Below are experts of layer 2 (counted from 0) of a mixture-of-experts language model. Rows are named router (the router's row for the expert), gate (a neuron's input weights, with its number), up (a neuron's input weights, with its number), down (a neuron's output weights, with its number) and show model dimensions 0-127. Each number is 200 + 40 x the weight over its row's rms, rounded and kept within 0 to 999.
After each expert's rows: "raises" lists some tokens whose logits its average output raises strongly, later layers aside; "mostly gets" lists some tokens that are sent to it at least half of the time. This comes from a sample of Wikipedia text that the model never trained on.

# expert 20
router,177,174,197,163,205,197,149,288,186,266,114,222,225,202,172,184,194,233,277,162,210,225,167,151,228,225,194,173,231,278,175,201,176,210,243,211,178,185,139,174,214,204,148,123,205,184,223,243,223,150,110,141,162,153,288,184,260,150,168,187,220,196,192,246,159,219,200,224,237,239,226,173,154,212,225,199,220,229,183,170,196,222,136,174,194,146,168,277,269,212,201,176,139,140,164,193,203,189,245,182,236,259,233,203,259,133,194,248,164,190,201,196,209,253,181,141,187,233,144,240,267,236,249,293,172,238,165,125
gate2,175,209,304,170,288,175,136,129,193,172,275,158,212,233,195,164,205,169,195,155,188,92,314,182,223,205,218,209,231,241,163,191,246,116,141,130,240,182,124,214,187,168,266,210,164,210,172,191,186,183,168,206,217,211,146,172,226,256,203,235,218,157,140,181,193,175,207,185,198,171,143,220,186,194,257,164,188,186,156,232,154,239,215,173,120,230,192,184,163,229,166,205,238,164,161,139,206,201,247,196,165,298,191,211,257,281,223,192,203,184,229,226,237,229,226,176,170,241,205,194,202,215,227,234,264,242,221,259
up2,205,217,240,219,136,174,231,179,165,241,270,210,189,181,188,124,190,268,245,212,219,106,184,207,185,178,264,254,214,189,227,217,249,160,165,211,218,218,160,283,238,64,231,168,236,167,138,213,181,192,181,117,188,145,182,218,179,154,180,198,207,151,153,115,142,186,250,164,231,204,156,221,102,192,216,290,209,188,237,164,155,201,166,208,148,133,195,197,270,244,173,153,159,231,179,225,218,195,225,170,182,191,152,181,179,203,194,151,215,229,186,163,252,235,219,231,245,175,187,198,252,190,171,176,275,219,150,222
down2,219,255,205,192,153,175,224,231,142,197,209,160,221,125,183,164,210,287,228,200,157,235,195,267,146,99,280,262,153,236,183,230,197,126,198,166,210,246,227,195,190,148,202,159,235,168,137,146,220,192,190,179,190,107,235,184,155,148,290,245,148,180,218,256,191,172,202,141,168,229,205,167,162,227,172,190,259,230,214,223,181,212,108,198,176,200,266,144,199,232,184,190,179,205,223,206,198,189,170,172,159,200,171,234,160,246,137,155,174,249,178,179,196,195,266,257,202,193,275,220,211,261,203,167,144,256,143,248
raises: "\n", "\n\n", "."
mostly gets: "|", "con", "United ", "fl", "ass", "Am"

# expert 26
router,145,243,165,266,229,223,260,218,119,211,149,210,210,202,148,213,116,301,183,134,145,237,184,271,176,190,187,134,228,188,182,172,172,221,179,286,132,178,247,156,160,147,136,198,178,161,246,227,232,176,164,203,231,166,223,200,220,244,130,259,173,255,159,206,125,227,217,228,211,209,151,222,152,237,220,192,151,221,221,185,197,243,162,173,231,237,182,199,194,168,243,146,148,231,156,158,255,225,179,201,236,235,209,262,230,253,225,200,138,151,185,188,143,186,207,121,231,284,198,228,222,182,190,213,153,148,185,188
gate0,258,190,204,229,195,170,305,202,224,196,195,201,160,269,163,175,211,250,203,166,140,197,170,172,237,185,187,264,208,174,226,222,205,195,178,193,160,231,191,229,275,194,200,263,217,237,182,190,223,250,183,198,228,186,177,182,249,189,139,169,202,167,221,198,208,170,289,288,86,136,213,203,202,197,270,201,205,234,262,202,247,270,232,176,115,163,147,241,200,178,184,274,129,201,245,163,193,150,173,250,202,175,190,270,231,266,267,175,204,221,195,151,215,233,129,158,215,255,265,166,203,154,205,180,191,283,159,212
up0,182,236,196,214,263,200,93,148,248,189,277,213,232,206,205,137,180,218,196,153,202,214,206,233,236,159,230,227,137,160,162,182,179,266,244,211,149,197,290,223,204,165,132,222,218,130,201,105,146,223,222,141,242,245,202,232,130,202,187,194,185,269,183,290,237,202,182,149,207,228,181,183,160,231,223,212,226,206,199,242,209,179,228,238,230,227,194,171,198,183,247,187,229,137,120,210,199,191,179,203,146,279,160,157,141,135,120,167,130,187,212,173,186,168,214,192,218,140,201,204,128,236,197,206,212,213,219,110
down0,247,221,205,248,164,142,215,272,175,194,198,217,204,115,240,263,149,184,193,267,178,218,198,160,173,166,251,253,263,217,197,277,173,189,178,201,156,189,213,143,219,205,170,186,201,203,151,177,233,197,146,227,216,208,190,200,245,232,187,178,265,203,163,245,133,215,209,208,252,187,244,168,174,191,143,204,113,212,147,292,165,175,249,206,200,202,133,153,158,201,233,176,259,247,136,182,224,257,166,170,129,179,221,194,229,300,233,181,109,198,228,214,183,237,208,186,139,233,163,112,204,226,207,234,241,257,121,222
raises: ", ", "; ", "–", "\n\n", ": ", ". "
mostly gets: "s", "\"", "m", "film ", "t", "album "

# expert 4
router,146,185,164,223,248,151,217,200,216,276,185,165,195,233,246,220,140,129,199,149,228,252,201,153,154,250,179,190,238,145,185,231,129,227,203,216,189,161,298,204,239,189,185,226,192,223,243,212,184,138,232,154,130,184,172,171,195,201,263,216,246,206,129,220,251,216,136,192,241,217,285,179,112,186,266,238,173,205,156,280,187,151,225,205,224,185,140,234,221,124,163,163,171,195,211,157,210,268,176,277,293,229,234,200,155,220,177,179,202,155,223,201,254,238,177,211,184,259,220,242,245,142,200,247,192,185,189,167
gate16,211,280,192,167,232,163,193,165,205,186,189,227,250,167,166,191,198,239,129,314,171,175,199,191,208,224,192,243,191,212,178,231,244,195,183,239,254,146,172,254,136,246,228,164,220,252,183,183,243,216,121,251,242,270,216,189,175,198,175,224,230,283,198,159,209,148,138,187,157,224,206,264,174,183,221,217,161,208,202,208,203,227,188,228,179,227,225,189,179,103,145,240,218,193,271,265,249,142,172,210,173,247,229,187,226,184,230,199,264,215,117,82,202,167,212,164,209,204,182,262,255,179,224,204,226,176,85,176
up16,243,246,213,171,164,215,215,178,215,209,229,204,211,220,153,234,160,221,246,264,164,254,152,168,194,193,185,145,99,261,199,264,272,237,160,266,143,216,223,212,141,202,214,162,259,210,183,158,227,239,126,204,243,236,192,168,204,244,150,212,217,171,198,213,178,187,226,179,179,245,224,218,211,145,268,157,194,146,277,181,219,216,235,222,166,196,234,321,266,126,192,160,238,223,198,264,206,199,220,171,156,194,208,252,137,237,144,263,239,134,217,142,218,123,174,249,189,233,151,227,210,212,207,226,157,204,145,161
down16,301,234,273,106,182,239,113,221,170,197,185,192,158,247,164,182,210,209,224,216,251,231,179,184,178,140,154,208,209,251,193,240,226,136,148,223,224,211,138,253,130,158,189,244,202,197,244,194,196,233,235,190,231,245,219,178,246,222,165,229,196,234,220,161,144,210,263,266,188,150,205,232,179,167,251,181,156,225,340,209,213,290,256,221,201,260,157,309,234,134,191,241,212,267,144,217,180,239,215,204,173,212,210,250,217,187,155,219,212,189,230,205,203,186,213,216,180,215,165,193,207,248,167,238,173,231,177,173
raises: "\n", ", ", "\n\n", "–", ".", "/"
mostly gets: "1", "4", "8", "0", "6", "7"

# expert 22
router,228,146,156,231,188,223,205,210,161,227,234,208,182,343,186,196,198,249,222,111,159,182,185,216,252,163,194,243,226,196,210,218,132,178,206,211,209,205,252,219,243,157,104,203,131,240,264,165,115,233,239,169,186,180,183,70,191,234,168,167,187,188,212,228,203,265,222,199,222,198,226,223,246,251,308,222,199,198,224,207,123,222,191,156,212,204,202,162,191,186,154,274,207,241,153,211,153,266,214,267,187,230,206,132,206,159,192,237,173,219,145,172,153,217,243,212,216,180,244,195,224,159,189,211,203,171,246,147
gate20,176,213,182,199,207,236,218,154,198,188,240,160,195,75,192,240,293,257,193,188,272,167,167,223,226,177,235,269,241,239,205,236,192,188,213,172,189,166,152,231,194,196,214,244,220,204,140,203,210,173,204,218,201,217,226,233,177,164,202,147,196,91,259,212,124,106,215,195,237,208,135,264,106,215,165,233,278,146,200,176,244,162,164,185,189,183,254,192,212,119,214,210,207,202,140,142,172,255,225,212,201,235,163,247,189,131,222,211,220,243,185,145,149,120,222,242,198,198,197,257,178,206,184,144,181,265,231,181
up20,205,173,151,185,246,197,242,181,209,320,267,233,211,269,138,239,207,171,235,256,252,204,196,235,179,146,220,166,241,242,202,229,256,252,188,179,200,192,87,191,203,157,235,217,216,185,186,155,225,229,181,211,169,224,204,134,195,148,245,209,197,174,250,168,206,181,224,127,151,196,115,229,196,217,205,141,236,247,171,74,188,165,119,155,214,204,227,221,158,142,228,161,258,237,175,204,186,255,193,223,238,268,104,240,214,149,226,225,127,201,215,150,162,204,149,202,182,168,214,237,212,209,189,186,187,208,171,188
down20,161,221,212,177,157,136,218,183,84,206,220,271,233,115,216,158,158,188,171,224,179,235,269,252,203,227,205,218,221,211,229,187,152,171,234,215,199,187,180,211,231,165,237,134,158,239,138,123,104,213,175,182,200,203,169,138,237,219,237,162,190,177,152,186,207,201,238,258,241,166,184,167,268,205,288,238,175,206,182,178,184,215,178,172,189,147,210,177,256,180,221,238,229,240,167,221,171,191,71,200,205,138,217,223,209,107,249,148,236,126,177,185,228,183,162,198,253,205,253,218,204,163,170,188,214,145,220,127
raises: "\n\n", ".", ", ", "\n", ". ", "-"
mostly gets: "ation", "ing", "tion", "ard", "ity", "ire"

# expert 14
router,226,204,226,143,247,283,170,174,215,148,253,215,215,206,242,221,233,207,162,218,171,226,236,218,265,245,155,242,278,238,180,222,151,167,133,166,277,221,168,122,182,208,197,230,208,202,241,241,112,272,207,222,219,227,255,194,280,234,197,214,159,273,176,179,194,181,114,223,137,126,205,241,187,197,279,198,213,224,203,192,224,200,243,272,176,272,172,181,185,140,267,181,204,225,178,213,232,159,193,160,181,200,181,221,175,254,204,262,239,171,237,211,154,252,169,194,178,177,124,215,223,267,162,180,232,279,165,205
gate17,179,126,190,232,160,171,254,169,200,216,186,248,190,208,291,240,202,134,230,202,166,226,249,174,99,219,202,183,219,235,185,238,217,175,189,186,253,214,105,245,181,142,154,185,190,213,231,219,271,221,232,254,206,193,152,220,180,215,243,173,219,166,198,211,178,200,165,162,211,320,224,199,210,163,276,225,186,245,178,235,235,206,134,273,204,170,210,169,103,158,161,226,218,183,223,200,190,266,227,188,208,205,290,164,191,170,184,147,266,222,189,169,252,248,155,224,200,257,183,267,139,197,160,266,225,148,253,185
up17,132,179,232,193,167,234,177,215,175,235,180,198,216,236,146,241,147,199,189,251,237,127,206,244,214,253,179,169,158,170,181,213,188,205,204,201,267,239,96,105,230,163,204,179,192,194,212,121,293,207,195,241,249,189,176,127,265,219,185,206,106,140,231,162,168,187,174,185,181,185,182,191,155,181,168,209,202,170,236,236,235,240,175,216,203,278,153,172,163,151,160,231,184,207,108,183,262,224,182,183,157,242,173,197,263,247,213,254,186,252,239,108,148,233,219,173,237,170,144,262,175,210,222,174,173,251,197,148
down17,229,258,241,192,218,283,167,239,211,193,175,208,195,144,105,206,156,239,197,297,222,181,234,166,264,273,229,240,196,214,218,192,188,235,234,179,189,274,200,112,186,122,140,169,176,218,178,144,176,172,186,283,237,218,252,215,246,165,177,163,168,206,195,150,176,232,157,215,203,177,157,271,215,242,158,231,220,140,254,196,187,198,174,195,275,292,173,169,214,206,197,161,222,278,173,259,215,204,164,131,170,177,122,144,221,240,244,187,169,263,218,141,182,214,180,197,207,178,200,249,193,186,187,182,237,214,152,260
raises: "\n", "\n\n", "\n ", "\n  ", "ide "
mostly gets: "the ", ".", "==", "–", ",", "The "

# expert 25
router,183,233,147,181,176,174,227,197,174,235,190,197,239,158,116,227,133,212,200,272,189,211,186,248,191,184,125,203,168,266,155,224,182,175,233,254,212,200,239,229,228,262,206,195,153,262,192,223,148,153,113,112,261,168,200,257,270,244,236,251,194,234,189,217,280,237,210,271,240,195,226,188,245,236,192,214,228,211,196,216,176,228,279,158,200,169,167,259,221,197,186,226,139,183,168,122,181,189,241,163,251,262,211,120,174,183,171,264,124,155,217,140,184,192,159,170,223,200,190,215,266,220,271,212,147,171,199,224
gate16,198,250,199,190,268,250,253,208,213,184,196,215,192,233,230,243,219,213,125,266,222,146,252,224,163,266,204,249,177,184,189,186,176,171,138,194,236,183,133,157,236,261,205,216,207,201,179,226,145,203,171,263,218,140,200,209,254,204,297,211,245,216,178,194,210,240,141,192,250,137,213,220,207,253,173,151,214,84,225,164,179,169,173,155,254,222,207,159,237,213,156,239,167,170,173,188,220,168,172,220,278,194,125,155,187,248,195,155,216,173,154,226,264,196,193,231,138,296,225,94,221,207,162,187,262,181,161,237
up16,194,273,205,183,296,216,263,251,165,190,167,224,222,222,159,206,197,249,103,207,220,153,183,175,249,199,146,237,181,232,203,173,183,240,196,231,215,155,161,190,237,206,245,223,191,223,154,219,223,231,207,218,188,133,207,229,175,196,299,213,238,231,196,202,173,183,139,234,243,167,219,174,226,253,195,196,242,191,257,197,230,235,164,201,243,258,205,136,202,201,226,249,208,225,77,218,189,123,168,210,211,217,125,114,183,242,187,163,284,159,221,158,301,206,252,278,193,239,220,147,213,142,206,215,254,184,170,234
down16,161,234,168,150,249,218,170,243,205,201,217,208,224,243,137,229,170,218,127,267,229,202,160,173,213,216,192,180,156,176,91,214,192,153,249,128,236,265,230,210,178,184,224,116,246,223,257,175,230,160,189,200,250,193,171,256,270,148,196,210,157,230,245,107,143,204,188,245,175,142,159,230,227,172,194,134,202,214,241,139,206,177,184,166,189,213,203,179,198,273,204,165,251,239,266,230,188,192,225,136,245,240,114,168,184,212,174,205,223,139,183,134,204,237,179,155,165,153,188,262,139,155,213,241,234,137,208,158
raises: "of ", "that ", "with "
mostly gets: "US", "University ", "Li", "States ", "York ", "War"

# expert 10
router,191,194,181,278,170,132,226,176,172,230,194,175,242,319,194,171,232,216,152,207,202,113,230,200,223,258,225,170,186,159,212,173,260,188,182,180,214,158,204,183,199,216,230,140,224,108,225,251,225,248,183,239,147,203,204,163,190,181,230,251,197,185,201,185,243,150,188,113,228,197,171,236,208,226,332,137,247,167,190,156,160,228,179,205,224,174,221,236,277,273,207,201,255,201,205,220,213,219,132,270,213,223,180,129,239,148,187,192,217,202,233,186,162,165,256,196,149,167,185,273,170,251,255,136,175,185,250,223
gate2,199,251,211,219,200,235,248,158,225,181,216,135,204,184,173,224,179,254,161,190,139,177,160,202,287,120,169,277,144,179,193,139,217,165,203,216,231,149,198,170,192,206,195,248,174,172,168,177,207,208,221,165,256,234,158,189,274,250,209,207,159,109,184,134,179,208,185,223,195,208,183,176,157,200,151,209,239,177,171,202,248,169,227,169,211,283,139,280,204,154,256,200,192,211,196,189,169,172,208,198,110,258,212,131,152,205,121,179,128,195,221,157,229,199,291,235,275,225,93,169,199,254,179,148,182,212,222,197
up2,215,210,180,204,263,203,166,202,182,109,235,245,217,196,146,170,258,206,188,224,179,208,189,234,171,242,197,286,282,188,224,258,193,175,152,187,234,208,159,243,261,201,246,190,182,263,193,165,211,185,214,154,298,135,236,198,189,108,227,168,180,136,201,166,180,254,202,168,146,208,209,210,216,170,229,218,218,238,222,242,142,228,207,177,167,178,187,170,171,283,227,232,174,151,185,280,230,110,215,237,126,252,123,209,247,195,231,183,187,194,214,197,236,312,192,192,225,220,189,150,174,198,247,170,225,266,283,217
down2,184,197,227,293,229,279,226,188,187,208,199,255,169,189,183,198,178,273,212,199,234,206,190,143,232,213,229,176,221,176,203,245,210,249,215,260,184,236,216,207,145,249,178,170,262,144,189,231,269,207,246,111,164,200,209,160,202,243,218,87,158,160,155,202,165,232,210,228,232,191,162,197,172,181,165,200,147,248,176,170,281,254,176,168,178,203,171,222,149,187,168,158,36,239,205,129,191,207,232,136,197,237,219,141,191,182,179,167,158,145,191,202,104,173,213,254,234,246,188,216,202,192,188,154,244,216,210,194
raises: "age ", "age", "om "
mostly gets: "i", "h", "r", "d", "er", "t"

# expert 23
router,182,196,140,177,214,169,198,210,180,234,155,173,264,137,135,228,166,264,233,211,267,268,186,186,166,211,148,165,232,227,161,229,173,194,256,188,185,155,221,225,225,215,148,158,124,210,237,276,185,206,173,180,204,175,185,237,240,167,246,237,207,236,164,209,174,228,149,277,244,262,265,236,222,243,142,224,206,276,184,228,202,254,225,151,177,164,174,225,200,150,209,220,167,161,135,199,153,163,251,161,275,241,232,220,167,90,151,207,159,129,222,147,163,208,159,154,215,165,161,244,217,263,191,226,162,148,163,154
gate0,221,187,151,219,176,245,197,151,258,196,189,210,177,160,147,228,199,155,210,218,203,115,207,177,231,302,217,217,204,175,225,239,251,278,285,222,198,232,242,271,256,179,200,204,203,234,237,243,239,213,182,165,201,156,188,206,138,152,171,206,280,188,200,181,220,207,236,229,190,200,236,171,193,198,186,203,171,184,159,281,156,239,232,192,247,185,209,201,175,178,249,174,105,218,141,258,336,194,162,261,162,254,174,309,230,272,216,204,154,180,213,187,222,195,217,209,203,184,284,189,181,202,204,208,268,241,242,243
up0,182,168,147,126,158,242,201,194,212,158,143,179,243,170,254,187,206,190,207,272,229,196,148,220,247,184,163,132,222,175,226,166,216,245,260,241,232,212,280,224,205,192,237,215,193,262,158,176,151,124,256,203,229,270,221,161,240,232,249,143,168,178,215,199,186,210,263,138,166,236,211,134,260,212,171,223,192,177,189,217,149,228,188,224,279,269,190,134,190,208,237,213,118,146,195,206,196,219,188,123,181,297,173,244,204,185,165,216,99,231,168,148,175,218,229,146,188,227,192,244,152,223,191,184,236,121,183,211
down0,225,192,211,281,161,167,238,176,222,223,208,215,209,140,242,239,268,228,189,160,280,137,200,193,253,201,115,223,158,176,213,160,197,181,149,169,268,250,270,201,221,183,192,177,149,140,161,219,174,250,170,156,231,167,234,262,197,167,184,227,253,206,257,214,240,264,179,152,197,178,195,169,194,187,166,197,160,135,150,168,248,181,157,167,257,212,175,193,265,183,249,201,247,295,165,173,208,245,186,197,202,159,151,163,192,200,210,209,228,237,212,204,235,257,192,186,178,207,215,211,78,198,307,148,144,202,216,283
raises: "aking ", "iting ", "ic ", "ical ", "ically ", "ying "
mostly gets: "f", "tr", "w", "em", "South ", "dis"

# expert 21
router,164,229,186,165,230,181,203,207,152,267,178,182,215,185,238,242,204,207,320,169,239,210,156,164,194,226,225,266,257,236,218,208,282,188,233,208,230,220,160,264,194,161,236,171,236,192,206,167,197,146,190,150,212,169,164,260,179,247,295,238,249,211,127,176,245,196,145,259,152,158,217,280,206,228,153,183,238,232,235,234,187,206,204,273,208,197,117,231,225,161,188,173,136,225,160,184,187,147,245,204,205,230,176,139,220,264,197,120,174,165,173,161,186,179,128,138,244,193,186,193,177,288,153,232,172,156,171,175
gate2,255,185,158,97,166,213,203,181,269,208,171,188,241,219,289,160,219,233,249,216,202,139,214,219,231,163,205,186,252,163,165,254,245,192,199,180,204,218,270,220,180,236,250,97,158,245,175,233,244,222,163,277,167,239,230,188,229,242,161,237,178,184,261,161,226,244,224,211,261,254,252,127,194,209,157,178,238,117,220,108,188,227,177,223,206,223,166,213,273,280,171,194,179,187,192,220,168,213,160,208,267,127,199,186,224,170,229,148,237,244,198,187,198,116,166,132,236,253,209,216,253,183,177,201,185,209,202,178
up2,240,101,200,82,174,265,202,220,293,208,200,145,193,221,281,142,209,253,193,197,199,181,202,205,225,164,182,200,240,181,180,229,284,197,219,178,145,208,247,188,155,175,245,125,193,217,219,273,263,209,235,152,162,244,212,249,178,237,236,203,155,228,233,173,219,207,175,252,242,255,223,122,183,230,138,212,229,150,234,146,217,223,147,215,226,196,222,222,198,237,216,197,219,150,172,209,221,220,146,208,273,64,180,208,181,208,202,186,274,211,168,144,201,177,199,132,239,206,222,221,215,162,198,183,224,268,193,196
down2,218,192,233,185,168,268,196,232,235,193,181,146,189,236,126,236,115,178,147,226,210,173,195,128,187,184,234,228,264,242,175,146,230,239,184,225,145,186,231,239,212,144,193,140,158,215,119,249,232,166,269,197,282,205,173,160,177,253,263,230,216,206,177,208,225,241,207,218,211,226,164,181,187,190,200,183,76,223,180,249,206,196,260,264,266,245,216,175,217,96,173,184,155,188,228,189,170,133,154,209,205,233,122,156,209,231,207,198,232,240,222,204,175,132,223,272,251,242,227,166,209,144,210,158,195,257,166,174
raises: "He ", "Following ", "This ", "However", "During ", "At "
mostly gets: ". ", "). ", ".", "April ", "but ", "November "

# expert 8
router,206,194,200,203,190,121,143,190,208,288,140,165,226,119,187,213,148,182,175,273,173,187,163,223,207,221,259,170,185,196,197,241,83,185,213,204,256,120,192,181,253,209,195,199,155,243,180,173,143,191,164,215,208,247,174,121,206,173,243,262,152,244,126,179,242,153,120,242,234,221,154,197,227,175,116,222,206,140,164,179,252,195,215,173,254,230,197,222,276,150,238,181,190,150,185,126,238,204,201,256,210,222,247,183,175,191,205,246,175,153,202,147,213,251,168,108,201,191,144,208,186,218,188,201,140,207,173,178
gate1,234,232,226,105,138,230,185,196,211,145,227,170,239,197,246,177,104,199,177,174,195,225,246,206,133,176,190,153,223,244,190,198,209,171,157,149,278,214,222,202,245,111,197,267,251,219,192,187,148,150,212,204,210,283,209,151,226,204,244,219,161,106,264,181,160,200,306,221,149,223,200,201,222,261,189,230,154,170,217,181,199,128,249,239,235,187,215,172,294,220,197,197,184,210,143,245,201,195,272,196,167,180,212,142,231,243,207,240,201,233,171,149,158,156,208,259,143,249,256,184,171,213,184,207,148,207,247,194
up1,194,270,207,221,160,210,177,171,187,151,198,268,204,186,226,148,142,276,235,235,239,177,149,115,207,223,193,208,170,145,192,195,221,190,206,176,270,234,134,221,192,209,159,219,117,197,169,156,237,245,182,268,208,233,224,320,208,162,150,213,233,238,168,144,202,220,190,171,211,219,229,212,162,256,155,264,244,154,229,194,216,157,179,204,176,238,112,204,206,175,178,177,195,177,191,202,164,203,211,234,280,181,171,197,208,156,257,155,200,137,127,171,182,179,283,255,247,190,139,241,211,275,200,178,166,170,237,104
down1,262,204,209,189,148,219,210,215,167,173,176,175,126,197,179,158,242,219,234,241,165,210,209,154,198,170,256,245,145,215,261,141,169,196,149,260,103,224,199,184,169,242,160,175,248,219,188,186,182,243,203,219,254,131,156,255,211,145,144,206,212,102,238,271,179,224,183,256,190,244,195,259,167,162,209,155,234,176,196,268,242,234,186,178,204,164,263,225,253,138,196,165,189,181,213,160,175,179,161,215,159,217,171,218,255,192,224,256,151,148,213,223,293,206,230,155,202,233,145,121,249,203,191,242,120,167,173,267
raises: " ", "ide", "ision"
mostly gets: "| ", "°", "eb", "#", "′", "†"